From a checkpoint of a small mixture-of-experts model trained on Wikipedia.
Size: 13 layers, width 128, vocabulary 4096, 32.6M parameters.
Experts: 32 experts in each of 13 layers, a softmax router.
Below are experts of layer 6 (counted from 0) of a mixture-of-experts language model. Rows are named router (the router's row for the expert) and show model dimensions 0-127. Each number is 128 + 24 x the weight over its row's rms, rounded and kept within 0 to 255.
After each expert's rows: a language model's description of what the expert responds to; "comes before" lists some tokens at least twice as common just after its tokens as in all text. This comes from a sample of Wikipedia text that the model never trained on. Tokens count by the router's weight.

# expert 2
router [177 127 102 121 138 133 126 136 143 114 103  87 167 159 151 149 132 115 149 151 167 137 108 115 124 139 106 113 166 102 166 109 117  86  85 137 139 135 122 139 144 139 134 121 147 190 130 131  92  75 143 165 121 118 161 165  96 112 154 131  86 145 130 132 147 148 107 119 145  98 122  84 139 102  96 126  90 139 101 122 103 122 148 132 105 132  84 129 112 152 163 158 127 144 156 168 140 137 169 131 115 156 107 143 116 159  90 104 128 130 128 126 144  83 140 146 108 167 119 159  91 122 154 126  97  99 101 112]
Description: Pipe separators, table divider rows and line breaks in Markdown tables, plus section-heading words like Plot, Achievements, Doubles, Career.
comes before: "\n", "==", " |", " ==", "|", "|---|---|---|---|"

# expert 5
router [132 156 154 163 124 115 145 136 105 183 176 108 101 134 101 160 131 109 169 125 120 140  97 149  98 134 140 107 106  82 120 133 150  82 120 121 131 164 118 155 153 166 107  79 132 151 119 160 111 140 119 114 110 120 148 112 123 141 161 155  77 134  98 132 162 148 107 157 120 126 145 142 135 149 133 150 139 172 104 116 121  81 136  96 139  99 126  71 113 123 116 109 166 153 128  97 130 165 128 108 132 119 120 152 139 107  90  89 162 135 134 113 127 134  98 150  94 181 114 150 119 104 139 138 110  90 134 114]
Description: Separators after infobox field names, such as the colon in Basin size: or Length:, and degree, minute and second marks in coordinates.
comes before: "1", "2", "3", "4", "5", "6"

# expert 0
router [123  92 151 171 144 137  85 139 129 139 126 139 146 181 128  90 134 121  76 139 115  99 162 168 114 128 115 155 190 154 132 113 113 139  95 103 163 120 122 115 103 171 159 163 112 160 114 113 143 101 139 132 121 106 137  98 129 166 144 129 160 165 157 174 133  96 179  96 145 161 120  97 114 115 150 114 144 142  95 113  92 108 140  85 127 121 102 120  97 143 115 139 104 156 152 128 143 128 133 125 131  97 116 123 164 126 125 111 144 136  90 148 134  88 168 106 147 142 135 116 131 130 134  84 131 155 139 105]
Description: Paragraph breaks and single newlines after sentence ends or headings, plus the first letter of the next line, heading markers, and opening quotes.
comes before: "The", "==", "===", "In", "|", "A"

# expert 27
router [122 127 154 108 143 115 119  94 147 133 134 122 159 132 159 151 122 144  85 159 154 152  90  99 157 122 105 101 111 131  94 126 159 125  94 108 169 184 172 138 147 164 134 136 100 106 122 114 153  92 117 152 121 169 117 124 147 109 121 139 177 147 148 143 104 129 103 134 113 156  84 112 129 151  95 147 129 167 136 108 121 138 129 121 143 131 116 157 141 107 112  95  73  91 114 130 170 102 123  98  98 147 151 147 143 138 141 101 154 110 148 122 115  96 165 125  69 116 155 112 121 142 117 150 121 122 155 183]
Description: Past-tense and participle endings and whole past verbs in biographies, after was or he, such as adop-ted, conce-ived, used, announced, built.
comes before: " the", " to", " by", " a", " in", " to the"

# expert 7
router [176 177 117 112 134 137 135 119 165  99 111  97 114 119 113 111 124 116 107  95 149 139 136 142 109 128 129 111 169 118 157 159 153 120 158  93  74 104 129 161 132 133  93 162 142 171 151 105 128 148 113 158 122  90 158 133 147 164  94 156  94 107 154 146 131 105 146 105 120 102 152 135 110 112 164 134 141 140 128 160 143 155 123 118 134 125 142 108 136 137 130  79  99 141 105 155  86 100 152  98 131 171 164  82 126 115  91  76 105 144 129  94 144 162 120 113  96 119 123 143 100 124 149 146 113 152 158 135]
Description: Single digits and small numbers, mostly 1 and 2, opening a table cell after a pipe, such as rank columns, scores, and years like 2-015.
comes before: " | ", "–", ".", " |", "; ", ":"

# expert 22
router [135  92 117 150 146 113 140 118 120 104 133 151 131 156 112 132 131 180 126 131 119  97 173 155 123 138 112 113 106 169 137 103 110 149 141 137 114 122 157 164 107 168 163 142 140 119 166 150 113 110 130 146  84 106 141 118 131 152 144 138 110 135 117 168 139 130 173 122 144 143 145  97 115 105 104 108 111 124  87 102 111  74 127 146 123 174 132 157 109 158 133 114 150 124 164 107 117 176 127 141 150 110  86  96  99 115  93 112 146  90  78 146  87 117 155 136 111 164  97 133 195 108 125 107 137 143 113 140]
Description: Sentence-final periods, closing == of section headings, and clause links like that, which, where, plus sentence-opening The or However.
comes before: "\n\n", " The", "\n", " He", " In", " In "

# expert 19
router [106 112 111 106 139 147 153 117 149 124 102 158 118 101 134 135  55 110 119  98 134 172 154  98 125 159 117 148  91 122 132 109 136 167 106  79 109 112  89 121 117  88 135 142 158 142 135 126 111 150 123 108 150 117 140 122 140 138  92 125 135 108 129 125 123 126 154 139 110 134 124 183 127 158 169 122 123 115 168 134 127 182 126 104 104 113 126 135 138  93  97 106 104 113  98  94 148 117  87 163 135 110 151  73 105 150 145 167 107 139 132  91 131 152 134 166 151 141 190 127 102 121 147 116 143 119 166 132]
Description: Later digits, decimal points and fragments within numbers, coordinates, citations and URLs, such as 37-2 U.S., 121-.-144592, seat 2/-2.
comes before: " |", "–", " | ", ".", ")", "; "

# expert 13
router [141 142 154 150 149 158 139 153 156 106 106 112 134 102 139 123 165 115 118 125 144 101 105 110 147 160 142  93 120  98 113 110 130 111  88 135 166 108 181 134 152 154 146 120 132 170 130 184  94 159  70 115 123 106  89 118 130 178 125  86 105 118 134 129 136 120 113 113 127  72 110 127 145 161 132 155 158 154 136 145 105 107 132  83 138  82 138 130 133 141 129 140 139 111 171 148 156 136  98 122  99 110  89 119 144 133 104 117 125 141 116 129  96 173  87 142 138 142 174 142 116 115 151 129 130 148  78 122]
Description: Line breaks, brackets and field labels in infoboxes and lists, such as (age, (born, - Genus, - Species, - Born:, Synony-ms.
comes before: "1", ":", "2", ")", "-", "\n"